config = dict(
    n_experts=96,
    routed_scale=3.46,
    norm_eps=1e-06,
)
Below are experts of layer 11 (counted from 0) of a mixture-of-experts language model. Rows are named router (the router's row for the expert) and show model dimensions 256-383. Each number is 128 + 24 x the weight over its row's rms, rounded and kept within 0 to 255. Numbers have three digits each.
After each expert's rows: a language model's description of what the expert responds to. This comes from a sample of Wikipedia text that the model never trained on.

# expert 60
router:164119124147090094135122178123156098176094116142118150102174124142084162126125186129100146146175137127107130149140109129127119087128122138112144118133140156138098143128134120159146131089092149153089141130125119121139119163127143122128124165135096085141152156150089153139125112122110088164157136124146126134148135145103142126174141121098167109169125092135081123127137100137157172114174
Single capital letters starting foreign or unusual names, like B(nei), S(atrapy), K(V-2), plus modal verbs would, may, could.

# expert 46
router:110131146148168134144127143126115113129082098116122109103144174090087091106089119128150139114131143109140118130122135102147131112144132133089141152128110109151119118154138143183152129130136102130099150107146153128145150149148136144089128128107122124176143122150146117115131113105134119150127122095114136107127075106135106100118144122110134183092134135106147121152106140150117135105115
Pronouns and subject nouns right before a verb, often in species descriptions, such as It, They, which, Teeth, hatchlings.

# expert 44
router:097099103129093130104135148110149145078106154153150119115131148144104149103143118118119082135133109097132119136107124131109129126111127099113164118154161137091114115122121126135169117102094165123118107121136128123066149125130137119126099140109138136102101170132106108149143134070112154159161152110135101129144120131125157120143105076149143066157165121120129137119198133144096142102166
Prepositions and verbs after "he" in biographies, especially at in "educated at" and "studied at", plus founded, joined, released.

# expert 30
router:159112094117122078104114163138163176130118108141108152085135120097105120134153121110097140136149106129099124141151134102152176121129102139123135142103127125092120145160122140186078136143106124144165144150107128131082140175085114118107143099182118136132148148160094167121127124111104126133149142133114115137136113143115138149154095098142131153124092128117115098098129116134160152102131
Final pieces of words, names and years closing before punctuation, such as En'sour', age '49', 185'0', and -berg, -els.

# expert 19
router:126128113108140118149156145155129119120145115160148147145110125118096120142052169130124151119125121185107109124118088157171128132097115128106143111113101121138088156105171152140119127155114110109087128124127158114151148112166144110120119139112100094140122135105156100142153135135103118146107103166156098122164099115127115091135121092145100141133154137123115175137137135117137121194084
The article a, table pipes and dividers, modals would/could, to, and first pieces of names or words after quotes or parentheses, such as CBeebies.

# expert 13
router:163092132102127140151147151168133138136126142126123140109122047156140148106115102150139112105115145124113145141109103143138072137111127122116133144121128107164144108144156093121130145155142143095096123101148128124088111135096086105116134092144084131125065133130104184133100120074143097158140172157136120115152105132125138124140136156147103123136133130110144150108126096113129120141118
Last digit of years, dates and scores before punctuation, such as 2013, 1-4, May 12, plus discourse words like also, However.

# expert 6
router:120128125082144145109125148103088121104117122182120162135157133076145132134107138115163112180140140111145117104102131139149106162133097183154107151161146147147116117152108131152138125099091112105105125102112126117137108123111124163157155087107159136160103116098127104099143131137152130116122175097117096108161109142146156095144173123169145105113148059118102119114150111082161123099099
Sentence-ending periods, line breaks, table pipes and section markers, plus decimal digits inside geographic coordinates, e.g. 36.'262'56°N.

# expert 16
router:129115121138128130126109122116115119170110151134154166117135095140135088100134121140124137149084137133165108119128130130120114138093074140129138118140130154158127150138108137081130145131130111146098130128114160102087120150118117117106120129152131144148149152151119159111157103156097114131125114129143092127103098164168158131151150093164144139156142121114146154119122144140108128107153
Commas, parentheses and colons between list items or clauses, plus name starts like Al-, San, R in tables.

# expert 45
router:054107145105130152097124127122138128133114122145128107101139112130136095136122092157138166127143095142099125118133090089111097097118126084160108098128160103139135138159100106115128112110121084128123106163121095127167091122121124120095133154155110079119117141111169103166114096128157147151129137126170145106126179143134094125113094108164155137109106124167088151107088131102099123149093
Words in biography lead lines and organisation names, such as United, Northern, Olympic, Cup, soccer player, artistic gymnast.

# expert 8
router:098084108166075128173173139107140128128120138116102099129141107139133129168123116128144118138155122119118157167112166144160128131134127120116080139111147160148128132143123118094127093110102144137082137124108094115112095105134111125111134122143143104096071159131114136167124144142125127115132148159151143093126097122106104136135160160156142073099138120114161145102138133134122103131176
Word-initial fragments and labels in infobox-style bullet lists and headers, such as R of RTECS, Binomial name, Dr of Drug class, ===.

# expert 7
router:141106123114133112133104153099126111152141118119155111136140137101155133136151148099129141135107147091133082136140126144127104132145106135147139104135118109078139100149130103111131149143125130126133152126148088101128156142130106114134129156093149135074152154141128149130152131070132098133093105146154136113129131131147169115143139114118159163132116101119120136107096104126138160129110
First pieces of proper names, acronyms and title words, often after = headings or in taxobox fields, such as Hajji, UER, Family.

# expert 34
router:132153113171135117112107119112148150129109141142123122127155101111127065132109109093127129119110148143144118121106159115104139090097131159128127151147142140102131118118158145168137140122139151149129160109113129099113144116156148132113129097116117121129125151127112106115147121098096173153155133160149126173128149079069127091108131137093135118122094117109163147110174139126138115087149
Institution words like University, College, School and graduated, plus table pipes, commas and list dashes in biographies.

# expert 59
router:109157163129157132101121082152141121108135144131123120130117110115134119156149118112114145121116177142194133126116133149113128082115155126159098110146143096106104142107126104120126135135119174158158151133105094140139140125090148131118137109105118107100144132122117124118131097124172092111149174117109151082105127158120093155147143164144149148148125129123092115096096137096108107153149
Nouns and noun suffixes ending a noun phrase after the or a, often followed by of, like Party, Society, History, -ations, -ers.

# expert 53
router:136189123143122134107163103135127088136172135142125112166133178112099129111117128119121138147131129143150132109151114105142103121152091111136101119129154141077129109193084151138097104097157173129159104120113075107084144121090140150155112130150115116132159123131125157161122108162143122135138109115090126106176117099135119121135135129119120125090124176131169132102134133119185150113108
First names starting a person's name in headings, lists and tables, like John, Robert, William, before a surname or initial.

# expert 2
router:093103152132146142119161114174147102099123130135106121086117155079126073142121127112184164181176154129126138142152131104136127164109085100088091102115120122112096142160097128150120159163114127129107188136106134135137105159088127125131193117075104109106106127144148126129132123098123144150170072155108144136098095112125109133152105150127157170138148093127087086139132101149133095110117
Subject nouns and pronouns just before a finite verb, such as It, they, who, which, or the final piece of "oystercatchers", "River".

# expert 28
router:128116122099123098155119114086082112125137086178137088120095092114111167144148113138139121160156163126159086168101108133123111111109165098139156117117175125128132160117113163117109147118100107129155129138108184133155141068099146128119157111126148134128123119180102143116166106122120128077124102145112120134091135128168197128138087124090083143139133165123133155156123108129084141135102
Words after a verb or possessive naming durations or manner, such as years, seasons, time, frequently, served, while.

# expert 3
router:144150115163125099125141142148117134137144108119140157130145121131133100095131107101136128117140146144131119159109171108113146111138131135128154122117156131087152101119140136131158137156116146154130072155138103090120103117134118114139166060118089162145139143124134155136131110106162162108129083120129149137145112103124146103107151132115140101107102110080128106107126126163100132137120
Place prepositions such as near, along, at, located, between, and thousands-separator commas in vote and population tables, e.g. 840,342.

# expert 9
router:126133148125141131145102117137116122116142165143164125099153117119155144138141119164143071160125141133153145143144159160141130160125096131159116148089101135150148102104114155094127090126124118162119152128136208121151121129131127102131124135132157158108087118117086124165114108129143114073169169107102087124117114149125137148113151117111129108127153126137132163102155119101125100148155
Time words and event verbs in histories and bios, such as until, during, died, closed, plus sentence-final periods and table pipes.

# expert 54
router:149173162085124093130107141107131165108123130125121161140166075134124175139097129104142143129097108140109093084121129081120111095123102100160112160137130092149107137107102077143128143137098108144121136147103126146136124112146146110104126149132104126137145159102112136097110126086147145084107191152114139115127126149151088147112094150131142145119133139159100090105132132106155118125139
Conditional and negating words such as without, if, not, no, than, plus closing parentheses and word endings like eligib'ility'.

# expert 61
router:108215158163139159085128122130145105088100090121128132116081141103123118163127126109190150134104097156119134131119124146123127107131106128128141151135140146058127124121096118164137151146149070118131153142116162128133121169059155135132165103131107172136142107123127115100124126105153117123139117128144140115105099134118114106153109109108136171109131119132141085144111128105185109092107
Clause-final nouns and pronouns acting as subjects before a verb, such as structure were, they, which, These, city was.

# expert 1
router:098128091168109091128132112143142112102109107127136163135119047159122094177089137115137123111143168128114133138140115126122105145133103120147131160105089099157131143100145101127168135088132118143133139096146083123129154114152141116132109116113113148112139131140145134122168112085109128106108131125162169133160133147097124141136097126104115110127148136099121114117117149129112122191138
Year prefixes and digits inside stats tables, measurements and scores, such as 202 in 2022–23, decimals, and dashes in tennis scores.

# expert 36
router:140195166140121117069134083132130079133101132140101112149124182142127132102127103122098162143101126157149143109134155100145119136149131133124118110129155134111150104189111167148119067144166156155127149127149089122113082125094177169139116097125139059132138132131124158109104147139194136113149101095124132110104131107124159126126097124092116155112118173120130091195118096111135137108114
Given names and surname pieces of people, especially common English first names like John, James, Michael, and name endings like -ley, -us.

# expert 29
router:093202143184149170097112105139123142158093103123140151124103182129153091118116085077130131128118115148136145098103176079108107131167160145129125150156149129119169140148123140161099152107150124143131123148137098157163146102123146115131128094120111102133119149119166134091117120169110113101153079126077094116138115129122134139125118101093099129135104187125138119150150101094118100122139
Words inside Hindi, Tamil or Malayalam song and film titles in filmography tables, like Tu Jaane Na, plus zero cells in stat tables.

# expert 20
router:127073120122116161131138152151153169163117158118136100104121137122119145138142112152153114123127115069108144129119140096144110145123160131114125109152116134138128153174142082108154139121164120143121100084129110160112108140109093171107117117124137178104144147128093100161110138129087120129150154072144156142106139105091124093148121099168148101087136112143104099101136104190129103121119
Geographic words such as County, town, state names and "the" after in, of, up, and years in location or date phrases.

# expert 24
router:152127142141167116121138145173113117096156106116126119140119105110078098154115157120146106137143126059121131113170138121106103114127102124105090135085130110093142128137120141154129118064131096172134146134140161110163124098134119133146106117184137173145104107111156110128057161131154123113124104116096106093140086150150139152104145104106109102158160082149130153179112156113107126136135
Digits after decimal points or commas in measurements and statistics, such as molar masses, populations and percentages, plus million, 000, average.

# expert 35
router:142155121160082081133174128144140112116144145107120151152112131154131147070149168102119130127107171171123155118134107120156152150127130161130112118138160128117171107128146145139082141099117133113089103141176089093116125139167152151103114112133083121119118160102141107139164122135142121169130100110061153113112112114142098133180168150106112147176109184088142131122159128145120104121148
Tokens opening list items, section headers or table cells, such as == letter headers, dashes, first names, and words like near, according.

# expert 63
router:138195143150179123144123127126111128109093132130143123101128091111112135127144110167126116147140156175160116130134144159123141117146151120130152154153115106152150141099083127132111146139121129126128108122124150108150133137116147130121114116109110137137115112135118102140093128108163113108125120117131174108109127103149189102150098121121108147175124107141151128124152134115101128118102
Action verbs after was, to or which, often followed by a preposition, such as began, served, went, moved, ran, placed.

# expert 41
router:137136099111155081174125141124104128101127118136108161124103128107102166113080124144148157108121112115084137099158147094129116119099115141141168089102134119184127125100127128131135158124113144094089124092157159138115134116116101161160132090151105146110136123123111104159092137141159131125138104136111153136172154116100094095144117071126136107121127127121129158115153129114130111127110
Digits forming years and decades like 60s, 1750s, 1955, plus clause openers such as as, because, due, according, how.

# expert 17
router:090109095125133150107144131114131082075108155147143131145122130125137126119150133130089148149131144130094147132117137123121124093121148104115151158081143127113148105066140121083137113111119140152100126149128156142126130123118092119100141139100115128135093101154088139178115124130120126159108144145093105160146122131130115118108104146125134100071137093127168139145113115122104121124094
Prepositions and connectives such as of, in, during, until, plus month names and commas within death dates, often in medical or biographical text.

# expert 26
router:153098113098117109168099167171106109129112123113111096073171087127153157128116132141078152110132120111107121161116121163130123127138115130151112147119132118118125125075106134107125122147106112111121174108121155161088093124081170109121086153141113090117143125097106063131157170122095082138133073137127126137136129140116120130133086121094127121148158106125094125112117113150151128136133
First pieces of years after "in" or an en dash, such as 201, 180, 199, and first syllables of South Asian names like Ak, Bil.

# expert 43
router:127123145143144119162107132161134137184144149127143111111128128144111079118169116109136151132133112156176106119128119142091146111068119106132128100162156104085105100095088177146113142096155098106146109145093121093147133147155112119102117150149128094131148082134128162130118115092135103131113116147154127078121127130118139145112134129121156206140160114177121092133176123130138140134118
Verbs was, is, were, became after a subject, plus clause starters There, As, Although, According, as in Milan was.

# expert 56
router:141118095084083131082119110158103115155174111178129130162157187159146146149122115117117091115113121145158128156137110114144118090104123125120157110145134141085095099134143103103166093131123093117175108136121109116130126126116111113140141138174148157108114086097140123131195117145095122131124097163131157107117147105161159086130120157122112106099125141093173097131147174077124121140114
Table pipes, opening parentheses and words like by, actor, starring placed right before a person's name in film, music and sports listings.

# expert 62
router:102089112117105164098125110107178166171130140131125145120114155126121170148127146108099116087111138136148146125118141127155141122109131130146131094121156103139120160135173123105154091130164140145141134107083079120124154165124113105134154108120123146137118139139102138122126103112107136142134170149158103149112119141115151148105187127124120117094121143135135090107083078118118128089116
Final pieces of names and terms before commas or heading marks, such as "Association", "au===", plus "This" or "the" opening sentences.

# expert 55
router:166133083154135135143123096104100094117182135129129091142127137151172167128137147125120130159119109162185114128128112101104142110122112150126184133153180159128103143112138130144154124112125110128165170133097167141108144152111139106137102162098085150160188143108128134123135175099129144116123100146161196112133113123109093142129095111113142174157147128128140141157164146166147112111114
Periods, line breaks and commas ending clauses, subordinators because, when, where, although, and the initial A in names like A. R. Rahman.

# expert 48
router:176122124116076131091085175107139082186094112126114125130118160143109140104088102103112138108133143110119109121128158158102096110102121136092134106177126129125160101156097148107112115111144154158117129114166083138142128172121132092109102142137144061100129142140132156116122133093166135117155100136085136145147129137124149147138144082125108117128106142148160106126096129097159151099124
Names of towns, stations and streets after in, at or New, such as London, Liverpool, Glasgow, Leith, and suffixes like -ville.

# expert 50
router:146102125119089155088119107168146122139180114117142117161108182135163101110158088121112130126139152160153137177128090143152123118116156078096133139121136133125155129110099177135185081097096107119119115107109136108127119137147145176134145140120137179165129161114143150128191133116124093098123160131128102122102134127113154143129103146148136140122148188144124140106090118084157127128127
Month names and abbreviations before day numbers in record tables and dates, such as Nov 9, Apr 3, and "the" before proper nouns.

# expert 10
router:144149141095113146142114141127100116133149118111124110163151118129109120172104107148148168149124160081097126134120108108106149116139129134112106139116131144146103129143097154126095147125127093149122080116151131125114092137153120152119103142146130088130103132126121164100147128192134114130135121141168106145091079134163129116079142146191123130128152124129121148088094106132104118159108
Openings of country and place names and year prefixes like 199, 202 in demographic or infobox text, such as Saint Vincent, United, Born.

# expert 12
router:129173106122166111128136127129119114134126142102087131112129153171088127148091134161127116096150128100129128133094147111125156117124152131125081116131152150104081099136176134114158133140121113163149111135126129159150148126155109108131137125148119119142112113122086138145154100192114130119126128138133126112106138138079160088088123157140137188101137193114140147104090105103169090168088
Opening parentheses in headings, tables and song/album disambiguations, plus quantifiers like several, some, many, early, consecutive.

# expert 5
router:109162114158149092091131152113165146095113124128121118121101092125129101163113131152171130153103088102118142133122142123147138148121118125114164128134126132096115145141126121145148140138148110105161138123096119118122103125152155113107153088184101151100182111095129165146138141170113116132127102128123150109108119128128147093144170098101152118121118142147122115119136112121112085160111
Words and punctuation that close a phrase or clause before a new one begins, like surname endings, commas after clauses, closing parentheses, died, won.

# expert 23
router:158104146123092103174155115119122161077149139091136161125142095120122160134123175147137131155162133154112093119145137147126128141108155117120142116154153104135131112131131135069136119105137139151103144125140131120096101147143113113144142080122092151177122104147146135080115137119117103144103084134144149123123105095121140113168166136100155139134195117163087131132118126142175106173105
Digits, periods and pipes inside tables, codes and infobox data, like table separator rows, postal codes, area figures, thousands separators.

# expert 31
router:132098096094110129130119130145079107142151151146114135122132099140131148141111120148104113189141104107111102111161123142172079143142136112135099140136121091136120140114132119084122101118115142124114120185108135135102109167138093153090128121149136154127104154139114145119136122132142126087170139112153145153140113161161137153177114184117104137154123132119146134129123100122136136111211
Inner or leading pieces of place names, technical words and list items, such as Nicolau, kiln, autocannon, antimicrobials, often after list dashes.

# expert 0
router:115162140138157134089144110127099153097118135149117097097129126112127093130124102107112086098102129148107139110114119146136075122142094120135134123078100145134164101129129130136112099116163095106119091101117132153136151120119125120096122155144123161130113119126120125156102142151129134116126103093131136122116129124144095159123125131168109147117149171152131141120058069102096093125110
Articles, possessives and adjectives before a noun, such as the, a, his, this, main, new, final, plus eponym endings before theorem.

# expert 52
router:134149100091110137102119088094158127149180106133163106117099183095150109112158135107159104148175112090132114117156095136144148105109111160133130103129119110145107177128116158115132131083121157129162112129114053100121141146138120107129133133134123168148144161154144145175130147149141135109080132133146101110114104159126097142143135119102125101109109111130165131151136137115093144165147
Rank and office words in biographies, such as Lord, President, Minister, Chair, plus of after rank.

# expert 25
router:200113106147076132160120174093156160146157102108139154091157127087144185169132161127097109106127132082137087134135129117126134162118112146113115107123115134154147090149175111107094067154135119184162129152086099120064135144132131140115108150114154130102130139125103130133133113113128152149111146127129122147128120127089143180151138149133129122169122108133133108134103143151172123150140
Final pieces of surnames and words, such as -une, -aki, -ote, -ies, plus man/men/women and father/mother words.

# expert 33
router:101174149125139128132160088151136124129171127106148144149113142126123122099139107145115080106108138085086145116128120135147149086161139089133132122098098093123133143102103126156112147116091151085143131110131150132137115158122169148087116153162151106105118121098101125150130155203117184119117095118140127110127144143106064127107117144128145124115118160109131139176047109119142166124116
Number words and hyphens in compounds like eight-game, 6-0, one-yard, plus adjectives before nouns such as two, Australian, private.

# expert 57
router:124174150125133127143141121149130152106150153119133148121123133129107103092101101092159152116136127118155123089160108108090153084125132106118121126116095115139156160103126143140100124107120155116127110106142198153159153086169143121139101118189117075092168103112145123119076161161178106094075130136106164130127162111136145111088097167090152158107114150157129119141120090151116139153115
Ordinal suffixes and ranking words in awards and results, such as 2nd, 1st, first, second, best, medal.

# expert 58
router:137133123154123090135138114122118122130111099142139148143131121129081091115142142128144092115136158126082154113136099088115116134180134128163141123169112138140134092167111135082122136113155113100122110127136131143151150096131104109158165116109120170147133157150136169151118132110150124144131120077141103118094138132131132127156111097172145112121112121156185105146131115152084096161142
The, of, near, along and similar words in place and river descriptions, such as close to the, south of, River.

# expert 38
router:138147154100110136167145148122125150137140132107130131147132135098173137132146120142111085106128116140114123136165152145117171147098122099147144119144137127118148162109123151126119111121162139106106162191077145128126111119132138147150151123132122108125189114099127116100129118113122101150129120119146137126152155143149147127103137106121128096116161090102120121161157142128117116130123
Prepositions such as in, for, of, to, On, often sentence-initial, and first pieces of South Asian and Russian names in tables, like Am, Kam.

# expert 15
router:114129137104145124123110171115115099123155144150147085142154075114109147185130125143096127067149126154124139136134134153134134145077125126115119121164104095132107182120110129146206146125119098109115099139147099141142183169153155119135167144089113127112139179141104137120164135107092148112118149139095135124149079149128147128122127114094181116135122091132102119132134114152110122143122
Word-initial capital or vowel pieces in foreign names like Umeå, plus month names in dates and the word experience in quotes.

# expert 49
router:169131152143115120119140107115168119123131161149103144117102132100147134111103156105120131128131116118153129155142122120083147141168130161153126115112099143123100114140120127123129129119125169126170097109136118126161159147120167130190115167112146106093161108151158134081135101140133121131149155092146134109105161138093142102112103092127107120104065147117104131146115116098146129101124
Non-final words in names of organizations, teams and places, such as Royal, University, Racing, Hockey, Crystal Palace.

# expert 32
router:161102151110123173142150112108116172086117053119096112114118085162207174153126132143114139153116101168095127124160115157137150160112104104144142161099116144103085150142131136142093155135116140122130154107104139117123106131153129139132090125147107147148122130121113135096120122129170135150135117100148173144124147109142118119152119116121111162136139146097144136128140123133075129140156
Articles a and an before nouns, and the first capital letter of surnames in name lists and tables, such as W of Wainwright.

# expert 42
router:096142160127154139092088126159131116091100156111129115112131136127126123099130171140107144135111121128112117127141105157116145087106131107149126135074136150116116136104113142126101129111134141109139107132145157085137181116090129112110107119165153130125119150144109125120168104109106150103092151160187126094122166148098085178078108116183117097124151124132121163120149144124109166105121
Nationality, profession and category words in biographies and sports lists, such as young, professional, tennis, Jewish, plus list separators.

# expert 27
router:150132110110198112135147105133143126148116128127082119123103118126099123117138141133128150204128174102159123134161136132112116111132122138158112097139149133153134134122132129134121131154122119160099141128123094124156109199118101106099184107145140108145109114131126129119157151130102086133152165147121110154145127142144127163074179124155107147115138131193153096083128102112150140112171
Line breaks before headings or list items in demographics and census sections, plus words like also, according, returned, referred.

# expert 37
router:170107128094093083141120148117093134116153121107122115093141132142145107107136136123110102143179133091135129135146108131085123196175160105157108112113148151098073136078149128108174158101096135109120122104134136138119144158141143121141146144126123124096135158160116112162157137122111087143123137124135102136177126109155146154192166099110136119126119142129127109123126153165117131163174
Single capital letters starting names, often East Asian or foreign, such as M in Mingyi, W in Wudang, K, T, in cast lists and infoboxes.

# expert 22
router:122137129093159134140099154116125101107132110097126102102171122077096117150144095146145074181159172136135167118111106089126132123180106136141134136119109108163103144144126128138136169129116126172107146104114136151127130113088109158126151108155112088107148131110111133115168123130066165120133156121101098137133146152076083147122120124141096199093182103138145132122127140122145138117129
Periods, line breaks and final words before them, in lists, subspecies headings and infobox fields, such as built., Stadium:.

# expert 11
router:144085134149123146153136094146133119136116145109124141151129103140104147146090115166162106127118107110115131098121146143111121126095098104108137182076126122136114107109114129121107117164100134128136124171123163167145125127139117152104116169088103125117134140080087119162061148197153134083155100153132109150132128077140098167127099111120107104109155117136140132124074108167116103135129
Counting words and numerals after for, of or about that precede units or years, like three, each, second, 3 million.

# expert 51
router:114167150149124169086141114138123125115134109117115154088116142141146150098136160146128139125142108165135124145132123181106172103116116091147121147154102144112126120116078131127131118112123132122089141119123145123109124124156138119177106154073119114126108110131154113129123134084143125134129182099141124098110126144091139122123114137144097126136103117146095134081172119124130125099131
Main verbs and connectives after a subject or comma, such as wrote, held, reported, maintain, has, and, that, which.

# expert 18
router:121090147147128098134103097158157097161134088115148121148105102107144119177089157168129111165118125137117125118172151166162115128093151119101126140118119149109136136177151107119123149153134100107134094131109153174079128165154110146128121124125146143116114146115131097177133138147081104125190125116141169126159147115110127109150093151131121119160100133115121113146147142099168137104102
First fragments of split words, often capitalized names or nouns, such as Treat(y), Bax(ter), Vol, Tom, Jan, and year endings.

# expert 40
router:090176132110143119105125123125100137100140104125111098143144122133123128115153093140131147153117144145154117146119138153123134144133128117113122145136143136119121152086125098148102123186119128119100141161124088127119116088112112103121124138163131100141144094113124149114129102110149127108132148111122176107096121124173117116154132131127122143140132147135129104140096130121133124129145
Nouns and past participles followed by a preposition, such as displayed by, issued by, arrangements for, ending in -ations.

# expert 47
router:158107135115143135129104132163133110113138110148131146120130091154139087133143117136155112094130128126134134104108164081116130097121134119124198125155114124118142107147129158154120162131124100124131183104134157134143148091152116103102135152185111103190123097119102134132118135166075186122131129161130141139123091128192132125135173137106114117099104092105125154113109142092105132093129
Possessive pronouns his, her, their and possessive apostrophes after names, plus commas, parentheses and pipes in running text and tables.

# expert 4
router:169065076118094117124094173126176118157095124091146153112153137138111164104129125141124152128138125094100144147116094128155089110124141175149146091113120127136108106132154114126145134136117193111122099107086145142105120117122140133143133128095109101118166166144104160153121120136103084179116130160117129124133101153144123108136107155118132090139124139117123077146085116117169131104117
Middle or starting fragments of place names and surnames, often after a capital letter, such as Sunder(land), Bour(ke), Sny(der).

# expert 14
router:139083135151178117169132156079128144131116135175128163144137144143118194112142159142118133091130111170109119146111119173132151063135133149121162081138145143146117082093123145173152104111146109145166162150199159088151098162133123130109115127147093094099127119125162109087109095118153151155136082139113117127124134173091130069115152124097122170167117100142113121132168087153153113116117
Past-tense narrative words in biographies and sports stories, such as was, were, had, subsequently, then, and actor nouns before them like father, Braves.

# expert 21
router:119132142129121115135107174181105136129083120112185118104103109164125102151156125139147118129091152145160116130127118170162095110127112125091140139126098117151151170095122134132130117150130125148164167116148106162137131122132109131164174165105130139108129098120105148116097133125162122120099112126123126125134074105143163199174176134121114107126120100148152145128140115113094147124124
Sentence-ending periods followed by a new sentence, line breaks and table pipes, plus conjunctions like because, although, though.

# expert 39
router:121097114129150128100135125107145125122135111123136120166117111161109130162120117152109149133114137086063128167114090142139112147164150114121108152127101149153176166135144090075167143120104127107150145133137132149111135096076139143160114151151174113120094169163131140119126153136102163155126145123148107108126145099109107158116149148160146088121116134120161123124139123140124156134145
Middle and end pieces of nouns, mostly technical or vehicle terms like sed-an, bi-plane, ax-les, and nouns such as Cup, station, party.